From a checkpoint of a small mixture-of-experts model trained on Wikipedia.
Experts: 128 experts in each of 4 layers, 64 SwiGLU neurons an expert.
Below are experts of layer 2 (counted from 0) of a mixture-of-experts language model. Rows are named router (the router's row for the expert), gate (a neuron's input weights, with its number), up (a neuron's input weights, with its number) and show model dimensions 0-79. Each number is 128 + 32 x the weight over its row's rms, rounded and kept within 0 to 255.
Before each expert's rows: a language model's description of what the expert responds to. This comes from a sample of Wikipedia text that the model never trained on.

# expert 7
Description: Middle pieces of split words, mostly foreign or unusual names and titles, e.g. Z-app-a, Zol-t-án, Jacob-s, J-ourn-ey.
router [116 127 117 103  74  69 111 132 111 114 132 100 144 120 133  74 130 119 175  82 124  95  94 128 172 197 151 129 131  80 130 136 138 147 155  68 140 129 141 142 180 102 132  70 123 149 114  88  90  91 128 189  73 117  84 101 154  99  91 126 160 116 120 118  79  72  76 108 106 134 154 175 105 104  92 128 125 102  87 107]
gate0 [191  51 180 191 115  90 148 116 143 104 139 123 157 117  73 168 140  68 129 109 132 120 150 185  85 130 127 165 176 135 161 120 107 150 157 108 121 140 112 127 114 129 181 130 103 124 158 126 189 120 128 175 160 149 143 137 129 150 108  86 104 171 171 106 103 111 142 107 113 142 163 129  97  93 158 144 104 141 188 112]
up0 [ 52 146 122 184  86 152 146 151 132 136  83  96 150 123 146 174 133 158 153  91 101 126 133  91 118 170 102 139  33 169 138 142  95 163 105 134 222 129 104 179  84 114 121 117 154 112 129 122 115 130 128 188 121 129 104 162 152 110 116 109 135 131  98  97 139 188 139 160 147  85 117  78 122 141 113 131 104 122 140 172]
gate1 [111 224 146 172 116 130 153 105 185 116  95 101 133 134 181 109 165 162  71 139 107 173 155 141 153 123  72 108 140 141 129 145 190 117  87  93  90 124 134 136 116 122 113 117 132 152  92 144 180 163 110  74 105 100 121 101 119 108 162 100 126 131 141  58 176 132 129  82 188 127 143 161 135  74  96  96 128 160 143 147]
up1 [108  54 112 109 200 171  96 105 137  87  87  89 126 164 104 152 116  98  74 168 104 110 117 130 146 100 102 154 129 174  92 108 136 165 163 150 207 141 120 146 150 119 128 146 141  67 114 108  69 128  97 100 171 228 112 111  94 191 109 203 115 140 148 131 159 174 143 198 137 175  83  78  96 175 106 129 103 101 102 141]
gate2 [152 104 176 104 139  97  98 139 186 158 174 124 170  93 154 162 124 170  82 115 136 132 200 156  98  90 127 111 115  99 114 117 160 116 194  91  87 145 128 129 118 114 168 124  83 144 137 107 178  73  91 102 162 170 108  66 145 120 129 172 168 114 144 140 159 134 143 139 140 111 121 142 128 142 184 100 134 126 175  97]
up2 [113 117 132 126 123 156 126 118 121 110 148 111 137 126  96 107  88 129 217 108  69 211 163 129 107 131 121 149 102 130 122 163  71 106 151 124 152 133 112 165 145  83 123 100 103 134 146  71 150 148 156 174 156 124 136 167  94 127 143 123 131 152 148 110 104  93 169 113 114 149 169 115 133 129  83 177 110 116  45 109]
gate3 [ 67 136 111 214 115  99  75  89 171 100 100  63 135 105  92  76 117 118 148 118 116 113 190 117 133 105 111 132 122 109 142 115 136 192  86 196 121 138 146 140  89 155 159 119 142 144 167 134 138 188 153 126  54 155  95 131 115 145  97 145 139 132 114 136 108 115 125 170 184 161 167 120  66 130  97 184  82 135 198 168]
up3 [133 150 126 152 157 130  67 126 125 128 110 136 103 157 144 114 188 133 192 136 141 114 176  78  95 182 120 172 122  90  87  98 144 126 140 131 183 187 133 142  75 172 204 146 112  92 108 116 166 177 187 112  72 112 151 118 133 132  92 107 168  98  98 112 168  88 107 217 146 141 112 123  66 135  93 143 129  70 147 145]
gate4 [149 101 117  96 172  63 137 137 131  84 128  92 120  81  90 144 129 128 144 205 160  97 106 158 138 106  56 123 192 159 193 159  71 128 135 109 137 190  34 156 128 124 107 137 123 105 113 131 137 128 143 124 163 112  62 135  95 171 130 167  39 169 151 140 163 120 149 138 151 112 160 112 177 171  62 109 102 153 147 131]
up4 [107 139 102 129 153 145 103 157 101  67  91 165 127 143 157 150 130 137 145 206 158 103 131 137  83 121 103 146 117 121 140  86 129  82 139 147 172  61 104 128 152 148  95 117 111  90 155 136 109 165 120 118 131 180 114 160 165 136 150 100 123 170  99 154 155 110 133 139 144 110 187 123 150 156  99 150 128 170  96  60]
gate5 [107 146 154  92 150 224 121 143 160 185 103 114 124 100 145 142 163 172 134  82  64 156 162 154 173 116 160 158 112 170  66 148 138 112 115 130  94 147  99 165 150 138  87  85 136 136 130  79 149 135 168  89 128 139  90 110 176 133 153 151 131 126 152 103 101 127  92 126 137 190 115 148 136 102  93 161 188 154 121 135]
up5 [132  81  89 131 165 144 136  69 123 146  93  93 118  80 149 185 123 154 148 131  82  89 128 118 156 137  89 153 143 140 116 190 141 169 136  56 118  99 131  94 148 144 176 187 128  87  71 112 126 192 115 158 159 120 173 118 171 142 151 103 144 113 197 114  88 119 101 108 144 187 160 135 129 105 110 141 154  55  92 140]
gate6 [133 151 125 124 124 106 200 134 150 139 160 152 121 140 127 141 160 112  83 127 199 109 160 152 122 112  68 144  84 125 180 118 103 123 112  51 111 111  99 146 175 104 131  95  95  74 143 154 131 111  85 146 141 110 122 113  83 141 138  96 140 140  79 101 134  69 171 113 147 119  91 169 169  74 127 112 148  84  84 130]
up6 [113  98 172 145 128 114 152 111 113 169 151  82 131 152 115 130 109  81 121 141 135  30 127 134 153 143  95  89 124 155 131  85 126 189 149 148 200  90 187 101 198 111 110 129 202  83 122 167 136 122 128 141 138 110 102  70  85 122 124 104 181 136 133 118  93 116  96 116 118 153 188 130 111  82 107 142 136  87 142 119]
gate7 [ 93 140  76  96 135 122 144 255  79 131 144 112 111 150 187  96 112  86 145 125 144 145 105  73 105  96 148 108 142  91  98 165 119 119 189 107 124 172 129 121 129 222 105 101  99 119 117 119 118 159 131 149 171 188 116 176 134 126  72 106 116 129 144 139 147 118  74 138 106  84 161 159 116  27 140 112 185 108 111  85]
up7 [102   8 136 117 166 147 163 176 134 119 142 118 179 127 209 140 149 100 159 119 127 161 175  74 136 146 145 104 141 103  63 136 134 115 143 115 201 211 101 148 158 125 106  78 156 123 145 141 131 126 119 116 147 157 152 114 124  90 155 143  93 117 134 149 147 113 145  91 166  97 147 193  91 156  40 124 129  77 135 116]
gate8 [ 80 127 130 101 141 127  83 121 160 119 191 124 122 157 127 112 113  54 154 162  64 117 153 168 143 168  60 140 169 149 118 118 143 170 134 101 105  87 171 134 130 159 112 131 108  98 151 135 155 161 129 120  63 156 129 176 121 137  52 159 153 109 109  63  84 158 101  94 154 109 112 125 140  67 115 118  74 120 203 106]
up8 [107 152 107 130  96 114  67 137 116 108 116 108  84 106  93 132 101 117 132 108  86 147 108 130  59  88 140 155 122  96 155  96  77  88 135 116  98 158 129 213 118 120  85 130 129 110 118 144  91 154 136 163 171 134 169 138 132 241  63  75 115 110  78 145 107 177 116 105 112 122 162 139 146 135 171 148 140 202 113 131]
gate9 [ 68  81  92 198 143 131 128 160  98 189 129  95 149 122  74 172 146 174 121 139 130 163 115 172 163 146 145 165 104  88 124 141 112 126  91 176 176 110 136 166  89 147 139 109 110  93 116 109  55 157 136 121 113 109 198 145  93 101 161 160 163 163 191 145 131 160 181 163  93 142 132 177  98 154  85 140 130 172 147 116]
up9 [ 87 141 108 120 108 106 131 106 133 125 118 134 113 102  80 179 139 188 114  99 156 146  87 134 161  95 117 109 110 136 112  88  76  86 157 142 119 167 151  71  98 126 107 127 142  94  73  76 126  86  97 138 111  85 148 111 162 133 118  98 180 135 155 107 161 150 145  97 129 129 158 145 112 161  84 158 138 147 108 163]
gate10 [184  77  90 101  97 116  98 163 156  89 160  87 145 176 107 134 174 137  98 116  89 153 175 119  99 182 141 131 137 131 101 166  66 122 113 125 142 103 125 113 145 145 116  69 148 176 110  38 195 135 161 131 134 154 153 105 165 112 116 134 142 158 127 128 119  97  34  76 154 121  66  90  92 114 145 142 131 117 131 142]
up10 [ 99 102 142 183 183 187 119 163 171  86  99 134 149 141 124  66 126 135 141 120 107 134  80  77 125  86 136  81 165 185 161  87 200 158 108 174 113 116 164 149 145 147 150 100 148  91  65 134 183  93 131 114  93 127 124 113 151  99 176 110  62 110 190  99 125  86  92 190 113 148 132 122 156 176 208 137 133 115 158 170]
gate11 [130 179  87 159 202 154 130 152 164 144 105 207 128 156  81  76  98 159 154 160 129 144  81 143 126 149 119 108 114  80 168 122 121 123 113 151  99 172 141 112 121 134 118 189 184  43 133 201 142 150 132 124 150 139 108 124 114 118 160 121  93  84 118 145 128 159 115 102 103 109 116 218  85 154 134 149 187 222 143 142]
up11 [ 87 147 141 115 160 177 141 127 187 149 123 124 124 105 155 131  55 140 115  95 126 171  96 129  74 105 155 120  87 101 189 142 137 108 125 100 137 169 132 101 129 137  78 129 139 129 187 152 108 184  89 184 211 135 107 154 100 124 123  95 100 142 121  93 169 171 103 155  76  65 153 178  87 114 134 161 122 206  86 123]
gate12 [117 128 124 102 183 126 120 134 115 153 111 121 240 112 118 178 117  54 136  90 112 148 174 121  65 108  65 112 139 104 104 119 134 135 119  72  97 175 169 121 108 127 153 141 131 132 140  79 147  88  57 137  92 223 104  99  84 146 136  79 187 145  65  94 190 171 135 167  88 104 141 163 144 111 182 124 114  89 100 120]
up12 [102 152 126 100 186 101  37 128 200 160 153 114 131 112 161 164 111 131 122 156 116 118 138 174 157 106  95 149  82 108 107  99 139 152 121 145  97 186 109  73 141 112  89 111 138 105 140 179 178 145 122 107 102 162 131 118  83 124 123 144 151 157 116  76 109 180 117 160  63 158 161 178 108 137 128 105 126 118 117 115]
gate13 [ 93  54 171 114 166 144 108 204 118 104  94 160 135 206 124 150  93 123 120  82 126 110 140 149 116 139 150  93 205 124 157  91 109  92 154 120 118 123 116 122 134 157 106 141 129 110 183 145 156 137 139 111 121 195  80  85 101 119 113  96 120 120  93 106 159 113 111 101 113 130 122 168 158 161 149  96  79  92 154 104]
up13 [150  53 133 122 122  71 176 183 123 128 123 136 158 121  70 155 124 160 105 144 138 111 154 145 158 104 138 104 146 180 121 112 149 140 152 114 150  76 138 148 153 123 107 147 113  80 146 110 188 150 116 162 165 106  76 162 156 133 154 151 150  67 118  78 177 111 153 155 148 140  50 128 107 142 128  88 145 247 128  71]

# expert 0
Description: Accented letters and byte pieces inside non-English names, plus math symbols like $ and \ and table zeros, e.g. Vĩnh, Quảng, Žiri.
router [131  18 156 148 115  67 126  77  77  96 101 113 181 143 175  95 132 114 130 145 119 120 180 118 144 150 144 164 101 173 108 129 193  97  79 151 117  98 125 144 196 145  92 143 146 126 160 117 124  59 134 117  96  83 126  99 115 174  60 112 113 176 120 121 179 118 142 145 125 162 155 124 113 126 154 136 153 101 106  98]
gate0 [181 108 101  99  84 114 131 170 125  93 121 130 143 119 167 188 103 105 129  89 145 175 115 110 122 109 163 159 123 159 146 133 134 154 104  79 176 128 123 146 177  94 112  95  99  85 122 112  83 125 133 113 154 135 147 170 167 134  92 111 169 119 138 164 191  65 137 118 136 138 125  93 130 139  84  82 121 221 131  98]
up0 [157 149 114 100 141 129 136  95 162 175  85 114 146 113 120 104 166 134 162 144 162 154 164 171 165 130  87 102 106 104 122 168 117 102 104 140 131 160 166 120 144 139  78 131  75 175  83 105 131 148 145  90 121 215 150 133 116  44 145 106 120 124  82  34  82 101  99  82 165 123 105 164  79 173 133  77 198  63  91  99]
gate1 [137 158  73 115 181 155 115 110 129 113 128 141 149 176 149 164 146 182  99  56 108 159  86 137 114 120  65 102 105 116  96 149 126 134  89  50 102  90 143 131  76 151 193 173  93  89 112 115 111 165 124 139 101 171  45 143 174  82 141 169  91 156 136 132 193 103 143 126  72 150 110 146 129 103 111  49 158 104 167 156]
up1 [177 119 167 138 150  73 137 128 119 103 100 114 185 109  73 101 161 137 157 167 147 143 173 161 155 160 168 121 185 128 162 115 106 135 164 132 171 115 117 112 133 145 113  94 114 180 146 132  93 163 147 125  96  83 176 127 119  95 136 114 110 118  95 164 112 146 154 154 170 164 224  63 177 144  95 145 115 126  96 172]
gate2 [153 156 234 136 124 111 128 106 145 167 139  61 189 103 171 155 156 119  59 164 118 136 150 177 173 130  94 106 136 149 197 172 147 118 129 183  58  78 140 146 145 172 118 115 117 142 103  87 190 127  94 131  87 132 127 110 154  99 129 113 174 135 101  84 147 212 145 171 150 153 126 130 147 109 158 115 129 160 136  71]
up2 [125 106  99 140 136  61 167 157  78 159 103 118 190 114  93 219  96 109 155 113 142 183 106 147 122 112 160 204  68 139 164 112 103 140 112 147 128 103 172 117 130 143 138  48 138 110 139 125 125  99 110 145 125 163 126 119 106 161 118 100 144 154  96 144 145  68 171 107 148  92 186 179  61 174 146 118 114 121 113 118]
gate3 [111 141 149 108 142 152 140 124 179 123 112 101  76 124  85 120 107  84 113 128 202 139 137 145 100 127  89 124  87 184 173 155 126 134 181 150 103 132 126 128 111 116 149 118 116  78 128 183 133 178 168 119 147  72 171 151 105 119 126 128 130 124 155 178  73 183 141 153  92 138 138 119  95 141 118 129 171 137  77 107]
up3 [ 99 129 108 125 146  88 119 107 105  90 140 201 170 121 152 173 159  91 159 133 142 111 199 103 156 189 109 149 105  94  96 115 155 128 123  83 142 139 133 115 120 179 119 123 106 143 148 115 136 140 126 104  52 102  63 149 233 150 173 190  94 145 129 108 103  86 178 157 148  95 153 100 122  69 131 175 122 160 129 136]
gate4 [126 135 104 172 202 137  97 202 116  79 132 175 125 136 142 130 159  96  63 116 177  99 133 108 183 161 133 131 116 178 109 157 162 140 139 145 173 157 126 134 161 110 112 132  89 122 138 127 111 126 137 100 158 117 144  88  95  70 171  98 132 140 158  93 147  78 139 126 154  94 103  92 161 129 105 165  80 147 165 105]
up4 [ 95 155 138 138  73 113 143 127  79  87 138 132 120 155 120 169  91 140 162 168  83 167 119 106  99 150  68 123 173 147  77 104 156  96 148 152 114 132 189 106 112 126 172  94 164 109 164 126 147 142 144 105 108 161 141 152 140 129 179 144 129 168 149 123 155 171 118 112 207 145 153 130  60 152 154  34 178 185  87 118]
gate5 [ 99 132 114 132  83 169  86  95 108 102 116 159  97 111  44 134  89 129 182 141  86 177  83 104 119 114  69  97  94 161 141 134 105 168 113 119 129  67 123 155 121  79 159 136  87 115  98 146 120 104 139 116 139 132 122  85 122  84 134 165 134 133 136 121 174 120 175 111 118 113 126 110 152 139 168  80 103 141 107 150]
up5 [ 87 147 131 124 112 138 130 164  49 133 111  71 125 152  83 144 117  98 128 116 128 173 131  46 112 175 125  76  92 125 138 168 101 177 119  76 163  85 157 179  77 169 161 133 118 187 114  98 114 130 140 111 125 125 134 196 180 179 133 144 106 111 157 106 151 117  81 132 118 110 108 119 146 130  93 128 101 106 149 137]
gate6 [136 112 146 143 109 109 146 154  79  74 132  83 125  72 207  92 171 198 133 108 175 102 121 118  76 160 118 123  86 123  77 176 135 142 165  28 118 112 178 130 142 126 127 122 213 118 171 116 110 121 109  88 154 115 168 146 152 103 128 147  99 122 124 123 106 129 131 113  80  89  97  91 108 105 120 137 157 118 129 147]
up6 [105 111  85 159 170  83 112 119 102 116 133 162 140  87 148 117 140  97 152  93 157 123 126 169 135 134 165 184 132 121 153 144 102 126 149  77 115 156  66  97 182 127 167  86 102 128 198 135 147 128 156 143 159 104 157  73 162 126 133 108 173 138 207 110 146 125 132  63 146 151 200 160 138 100  78  80 115 160 109  88]
gate7 [107 133 129 150 108 112  92 105 109 124 143 172 119 142  98 152 151 118  93 107 151 160 185 127 125 146 162 125  97  74 180 126 135  89 102  90 123  80 136 107 206  50 126 135 125 128 111 166 140  56 127 165  78 136 178 133 138 114 103 149 152 106 101 180 214 152 111 114 188 117 112 105 141 137 168  77 148 120 138 133]
up7 [173 156 120 151 164 141 122 148  60 133 144 221 147  86 144 134  95 118 118 110 134  97 193 134 200 145  95 177 144 104 107  88 130 132 101 117 107 106 138 119 150 121 150 194 128 137 107 151 135 130 121 104 134 111 121 144 165  67 156 127 185  93  90 114  99 147 148 128  85  38 133 189 134  91  62 105 141 111 203  96]
gate8 [ 98 170  99 130  82  71 150 189 213  67 137 167 156  80 126 113 120 114 181 114 162  92  93 176 111 185 160  92 105 132 154  78  91 130 138  84 175 135 146  99 119 151 124  98 124 130 160 183 127 150 121 174 119 202 134 119 134 161 149 202 136 162  73 139  81  84 163 121 123 123 119  97 140 134 131 136 124 108 135 113]
up8 [132 152 163 134 139 113  84 123 141  71 109 187 180  86 135 103 157  92 139 146 136 106  31 147 138 117 121  74 159 158 130 121 119 119 153 141 174 160 133 113 118  99 141 112 126 115 116 161 168 179 104 105 181  82 136 128 131 140 118 108 122 154  68 161  90 131 153 101 178 113 162 163 184 157 134 158 102 112  97  93]
gate9 [122 100  67 178 111 124 153 151 175 131  91 184 106 142  96 102 146 118 165 150 112 129 113 185 148 110  87 119 122 117 181 124 113 107 173  71 126 145  97 107 157 112 142 111 147 143 176 164 115 102 118 167 143 175  79  97 160 103 147  69 118 139  74  76 122 140 124 123  88 113 101  98 190 104 151 103 145 110 139 140]
up9 [ 37 156 112 114 120 208  99  70 129 121 110 139 121 103 124 158  85 130 167 126 100 161 112 136 135 106 129 142 131  67 114 159 106 165 156 171 174 133 168 141 145  91 166 157  97 115 136 149 137 226 179 120 134  96 150 159 113  85  51 141 166 112 145 173 164 144 136 107 172 156 130 132 146 218 148 131 196 129 134 107]
gate10 [191 133 173 158 111 119 121  54 130 132 205 107 172 104 109 110 154 141 154 109  68 107 146 159 110  79 145 130  91 167  38 134 162 135 189  85 116 134  87  86 115  91  66 163 155 127  88  93 147 152 113 149  83 205 116 105 101  82  90 118  83 173 156 117 117  90 130 122  86 147 131 119 150  73 171 182 158 125  89 120]
up10 [106 131 114 129  92 132 178 230 143 143 156 137 115  88 128 163 134 142  37 152 126 180  96 126 122 138 127 139 161  80  97 110 124 135  80 134 130  90 136 136 145 127 148 101  96 206 128 127  98 123 129  99 179  93 142 105 159 140 156 187 103 111 124 141 109 163  86 107 145 155 123 172 121 130 196  47  80 149  95 116]
gate11 [144 159  87 176 103 157 147  88 137 105 142 178 124 177 167  79 128 107  72 153 183 139 114 140 145 101  73 145 156  99 159  77 153  57 128  77 113 115 176  56 160  92 144 172 118 197 118 123 113 140 105  90 130  79 126 155  67 172 108 117 106 105 119 186 116  89 130 151 111  69 143 168 200 149 189 150 133  81 120  76]
up11 [161 126 109 128 131 132 119 149 136 164 138 110 178  99 100  93 134 154 127 170 149 129  96 141 165 144  85 127 104 130 121 117 181 101 116  73 153 162 115 145 124 148 141  78 156 100 114 174 176 102 142  76  96 139  95  85  78 121 120 153  88 189 166 100 148 152  75  91 151 151  89 117  88 126 172 210 114  87 158 129]
gate12 [147 195 145  94 137 122 156 161 173 124  88 125 197 136 148 125  64  44 166 152 130 183 147 165  89 133 126  71 151 167 155 117 116 143 120 142 122  57 204 160 122  78 161 123 146 141 186 122 154 125 139  81 161 180 141 144  95 108 130 133 115 128 102  97 127 113 129  95 131 172 156 158 164 112 173 120 151 149 114  93]
up12 [134 121 111 148 150 129 176 162 121 105 161 176 164 125 147 114  99  99 155 137 163 154 114 159  55  84  92 111 158 146 195 150 145  66 126 115 161 181 143 151 137  77 121 159  91 121 162 181 144 155 149 183 107 110  97  81  49 146  76 133 153 119 144 122  88  53 134 122 182 143 131 150 136 106 125 135 172 157 137 152]
gate13 [122 127  95 140 158 123 131  89 123 156 121 118 109 154 116  85 132 150 116 140 172 159  59 104  64 130 116 125 175 146 131 132 139  41 122 109 154 131 112 142 109 153  77  99 130 220 153 138 136 115 106 184 160  91 145 143  98  87 125 150 145  44 124 130 168 157 115 123 173 133 152 116 142 139 145 117 129  93  80 114]
up13 [163  88  81  79 123 174 133  99 162 180  80 110 134 114 120 107 153 135 141  99 196  68 174 171 200 136 165 162 124 135 131 179 112 147 157 169 161 127 101 128 140 116 158 127 120 151 145 115 159 203  88 143 134 135 141 155 150 130  92 157 121 148 137 120 130 121 131 111 158 109 114  83 145 137 186 112 178 233 142 112]

# expert 56
Description: Given names and surnames and their endings like -ton, -son, -ley, -ford, plus York and Street: John, Taylor, Donn-ie, D-ara.
router [207  89 174 129 154 120 120  92 166 152  89 108 116 120 173  70 125 139  94  67 132 125 125 127 181 120  80  78 196  79 127 163 126  52 163 109 121 172 155 178 150  48 126 112  57 151 131 146 142 107 132 138  87 123  99 126  60 127  79  97 153 157 130 132  87  62 131 148 132 102 149 153 129 146  83 128 143  97  80 186]
gate0 [195 118 100 119  64 153  96 120 112 157 106 134 128 104 112  97 116 160 103 116  96 163  92 125 122  54  97 166 141 105 125 111  85 108  43 137 112 179 107 143 131  81  90 188 128  71 106 134 139  96 104 110 169 111 181 136 119 101 134 118 165  74 165 125 121  77  64  91 116  95 118 119 130 151 176  78 116 158 121  85]
up0 [134 107  97 135 187 154 114 159 112 137 130 120 214 187 118 165 157 100  99 186 112  64 182 118 114 132 107 122 137 146 120 118 164  84 171 107  89 116 189 128 170 146 153  55 175 111 102 137 128 108 154 128 153 130 167 165 127 126 119 162 105 127 230 173 203 122  77 116 158 118 135 153 145 120  88 175 100 126 100 150]
gate1 [107 199 121 136 103 138 109 112 157  77 134 173 167 172 157 104 153 102 137  93 104 162 122 140 156 195 139  99 132 105  93 132 127 175 114 136 153 103  75 148 130 161 113 140 106 142 131 116  96 143 106 147  94 104 108 137 161  86 136  91  66 132 107 118  97 129 153 151 205 128  99 125 161  92 141 124 116 135 113 112]
up1 [169 134 149 150 112  63 163 156 175  63 143 128 139 177 138 117 104 125 180 102 103 131 125 210 131 156 147 146 118  91 159 105 159 133 105 140 110 113 166  77  97 126 120 138 104 156 132 169  86 110  77 123  93 151 104 107 169 147 133  83  85 130 117 134 118 187 171 134 162 170 117 138 149 113  96 106 150  99 143 101]
gate2 [112 128 157 151 115 125 190  73 133 131 116  95 116 131 144 103 120  83  96 141 165 116 167 146 120 177 172 178 116 118 130  96 129 186 113 189 134 149 115 174 113  93 128 139  76 121 150 111 139 102 132 115 187 163 104 161 141 149 150 126 185 188 132 175 176 163 136 130 100 207 130 165 129 175 139 136 160 114 102 119]
up2 [128 117 173  66 176 159 150 147 124 167 116 145 154 114  95 183 100 129 134 100 127 110 149 107  90 100  98 156 120  86 145 134 108  83 151 142 144 108 126  81 154 137 109 139 157 100 106 126 113 177 104 131  89 152  97 159 153  97 102 169 134 171  90 130 179 154 189 125  40 148  87  83  92  97 178 160 115 167 125 154]
gate3 [115 156 132 167 134 168 144 170 140 127  78 138 107 189 150 115 143  92 123 121 135 191 128 152 109 160 159  63 186 125 101 128  98 123 155 107  93 139 143  77 117 157 106  67 142 144 160 102 101 105 140 127 169 141 104 122 136 119 168  96 109 140 181  94 163 144 178  87 143  94  98 168 112 127 153 100 159 155 198 133]
up3 [170  84 142 152 137 122 104  52 136 136 199  92 133 184 145 150 112 144 139 166 143 155 145 138 152 143 131 143 122 111 136 110 140 154 137 144 127 154  70  97 126 150 106 130 141 149 161  82 124 130 102 147  95 128 184 123 107 208 120 119  68 103  96 150  87 145 108 189 158 120 178 135 104 170 114  72 103 119 169  97]
gate4 [165 105 114 174 196 133 111 120 163 132 108 106 130 119 140 111  86 186 101  42 110 141  40 104 172  97 158 111 102 106  92 125 140 145 210 124 139 147 135  91  85 124  87  85  90 101 140  87 151 149 163  47 154  92 130  95  93 163 110  73  27 136 149 127 135 116 144 108 135 162 104 113 148 107 149 134 140 120 155 115]
up4 [188 109 118 114  85 197  60 126 193 111 130 141  98 120 122 104 147 136 108 140 147 112 163  76 195 150  93 124 118  95 121  73 150 166 152  88 110 133 110  64 173 180  94 148  99 117 101  71 122  72 125 113 187  64 141  95 142 154 146 126 124 106 132 150 102 130  89 123 156 183 167  87 139 118 107 130 103 117 171 105]
gate5 [ 90 153 179 139  84 192 138 108 139  84 133  91 116 143 169  77  63 132 170 128 192 140 167 181 163 139 171  94  86 118 170 169  60 131  62 151 127 137 115 132 143  91  61 153 185  97 126 141 116 128 157 120 106 130 108  86  68 109 156 156 134 162  43 114 112 210 177 108 108 112  57 167 147 112 121 113 169 133 194 147]
up5 [ 99 127 110 135 145 102  66 152 127  82 156 114  76  86 104 131 146 203 121 149 119 137 171  91  69 148 173  65 137 141  96 146 140 135 130 132 102  71 133 197 154 144 122  94  82  95 109  99 151  62 161 197 131 108 162 162 162 143 156 177 126  71 103 102 146 101  67 149 108 163  74 139 160  68 123 126 107 148  91 114]
gate6 [150 110 119 102 148  81 156  64  78 107 153 112 160 170 133 108 147 112 121 112 153 182  97 224 124  88 124 141 164  99 134  91 142  89 149 173 140 129 121 107 132 123  89 120 142 125 124 143 140 187 146  99 153 174 143 131 123 155  95 109 104 147 148 148 153  95 107 135 158 200 137 147 164 126 121 124 136 137  72 150]
up6 [111 142  99 145 101  93  42 161 111 191 173 145 123  42 113 134 119 202 119 108 165 176 120 160  90 158  92  91 112 132 180 110 148 159  75 152 134 127 117 138 170 155 155 170 125  87 146 114  89 135 112 210 112  94 165 158 132 164 139 142 174 161 162 119 184 140 111  93 129 134 133 124  87  69 154 114  31 119 103 128]
gate7 [102 106 198 145 131 129 142 214  69  76 107  91 143 146 157 168 112 161 193 150 114 100 158  91  52 150 125 149 140  97 124  81 113 101 172 174 136  77 167 122 112  85 102 137 125 132 149 114 115 120 114 184 149 130  93 138  43 149  86 131  59 156 143 147 120 122 173 145 139 143 114 110 142  99 146 126 115 121 158 139]
up7 [184 133  71  93 112 100 173 128  99 129 174  97 143  95  98 116 147  74 176  82 127 122 151 126  95 130 175 170 160 184 103 145 129 157 130 119 145 141 154 146 140 125 141 134  66 104  83  89 142 148 120 100 163  86  44 197 173 167 125 116 139 143 136 140  49  91 140 135 127 156 143 160 119 169 128 116 203 117 143 103]
gate8 [ 99 124 169 113 121 162 205 150 217 117 106 122 164 101 148  63 147  90 103 110 128 192 149   0 133 143 119 119 102 137 148 109 123 101 150 133 107 163 134 187 115  82 141  83 107 138 137 181 123  93  96 129 136 116  86 127 153  49 118 128 111 171 122 209 138 163 186 156 113 128 157 118 110 143 123 153 101 139 137 141]
up8 [166  94 162 107 129  97 132 120 160 126 166 132 112 176  85 101 119 101 142 122 153 109  91 201 134 142 141 101  98  95 163 155 145 182 180 126 111 131 129 122 132  69 115 102 129 171 147 170  92 127 133 156 156 153 123 123 116 194 119 114 140 123 108 121 132 104 150 134  93 176  84 154 156 153 124  88 133  46  83 144]
gate9 [147 150 118 124 108 112 154 122  59 195 157 171 149 128 145 120 144 102  69  87 164 149 170 172 150 161 129 128 151  74 160 132 144  93 160 111 122  92 144 116 124 204 129 122 186 130 143 145  81 124 125 115  67 134 100 125  91  98 151 118 121 102 118 127 125 187 143 147  98 123 160  88 148 132 165 157 118  84  92 114]
up9 [ 76 126 169 117 188 131 112 133 168 127 154 165 118  87 137 148 110 158 110 147 129 139 176  67 152 159 123  55  80 120  87 114  95 108 149 122  78  90 107  72  94 194 133 171 123  72 114  80  95 135 124 143 166 122 138 103 127 106 140 111 109  95  79  98 174 144 139 104 106 119 152 170 120 233 170  96 167 125 122 158]
gate10 [205 141 176 114 195 153 113 184  96 114 201 109 117 142 153 128 124 149 139  62 118 117 130  93 148 161 186 157 169 151  93  96 123 155  94 157 145 102 105 166  92 101 125 104 104 114 127 145 155 117 107 125 165 155 184 136 171  86  95 144 125 152 157 140 122 133 143 121  83  91 121 104 142 182 107 129 136 120 146 171]
up10 [122  82  91 166 163 155 136 109  93 127 143 152 123 136 103 139 104 145 173  88  96 164  99 113 205 179 152 105 136 101 181 106 105 161 135 132 139 124 204 158 109 140 140 135  90 160 136 108  79 161 154 154 171 126 104 140 118  49 109 138 156 169  86 150  76 116 136 166 173 107  63 179 110 117 202  96 149 130 155 116]
gate11 [111 175 168 167 159 129 152 105 137 148 132  87 162 108 144 180 111 120 161 159 106 148 101  84 112 145  76 123 155  70 100 133  99 123 121 129 164 160 109 139 105  84 112 160 161 158 135 136 159 128 132 124 139 135 176 115 156 145  99 163  76 184 118 119  95 159 108 172 132 115 137 100 112 179 101 106 145  78  85 109]
up11 [152 174 115 135  66 157 166 174 130 116 168  98  94  98 109 189 149 184 146 150 135 163 119 101  98 113 134 113 137 111 122 119 103 115 126  44 107 119 186 121 133 175  78 124 119 102 103 148 145 121 150  77  81 134 116 122  72 135 193 117 151 111  74  85  78 119 179  98 122 120  82 105 149 128 132 170 166 126 107 170]
gate12 [101  91 142 186 187 162 163 129 116 163 122  59 177 181 144 158 120 137 126  87 142 117 141 147 125 165  46 127 112 118 115 140 167  68 126 133 174 142 127 135 138 170  98 138 175 135 132 203  81  97 120 109 133 131 137 136 121 118 108 138  92 115 134 128 167 115 200 177 179 134 138 136  93 145 104 128  80 151 166 184]
up12 [133 142  83 122 176 123 125 151 161 169 127  90 100 123 128 114 136 131 132 136  84 167 145 142 113  85 190 144  79 157 168  81 115 117 164 122 138 125 206  94  59 142 171 165  89 119 157 101 115  83  87  87  99 155 162 151  86 192  43 156 161 113 144 108 137 146 148 152 156 157 104 138 198 160 156  77 179 144 136 171]
gate13 [141 103 138  78 134 151 166 155 113 113 140 108 119 203 110 130 122  91 106 115 102 115 169  66  62 210 155 101 138 145 128 170 172 132 135 154  99  93 145 136 134 184 166 144 102 107  78 144 116  67 154 125 106 116 102  81 126 165 170 131  92 198  77 144 131 167 113 111 135  77 126 111 124 169 156 128 119 144 125 139]
up13 [102  63 180 155 130  95 136 189 121 162  52 148 112  73 144 116 138  47  70 104 116  94 143 162 144 131 130 151 141 114 165  85  71 136  45 142 124 116 165 143 108 105 129 106  91 132 111 137 146  88 127 130 141 135 136 179 110  81  99 113 150 148 144 165 105 142 102  97 130  99 143  78 115 124 145 114 167 238 166 144]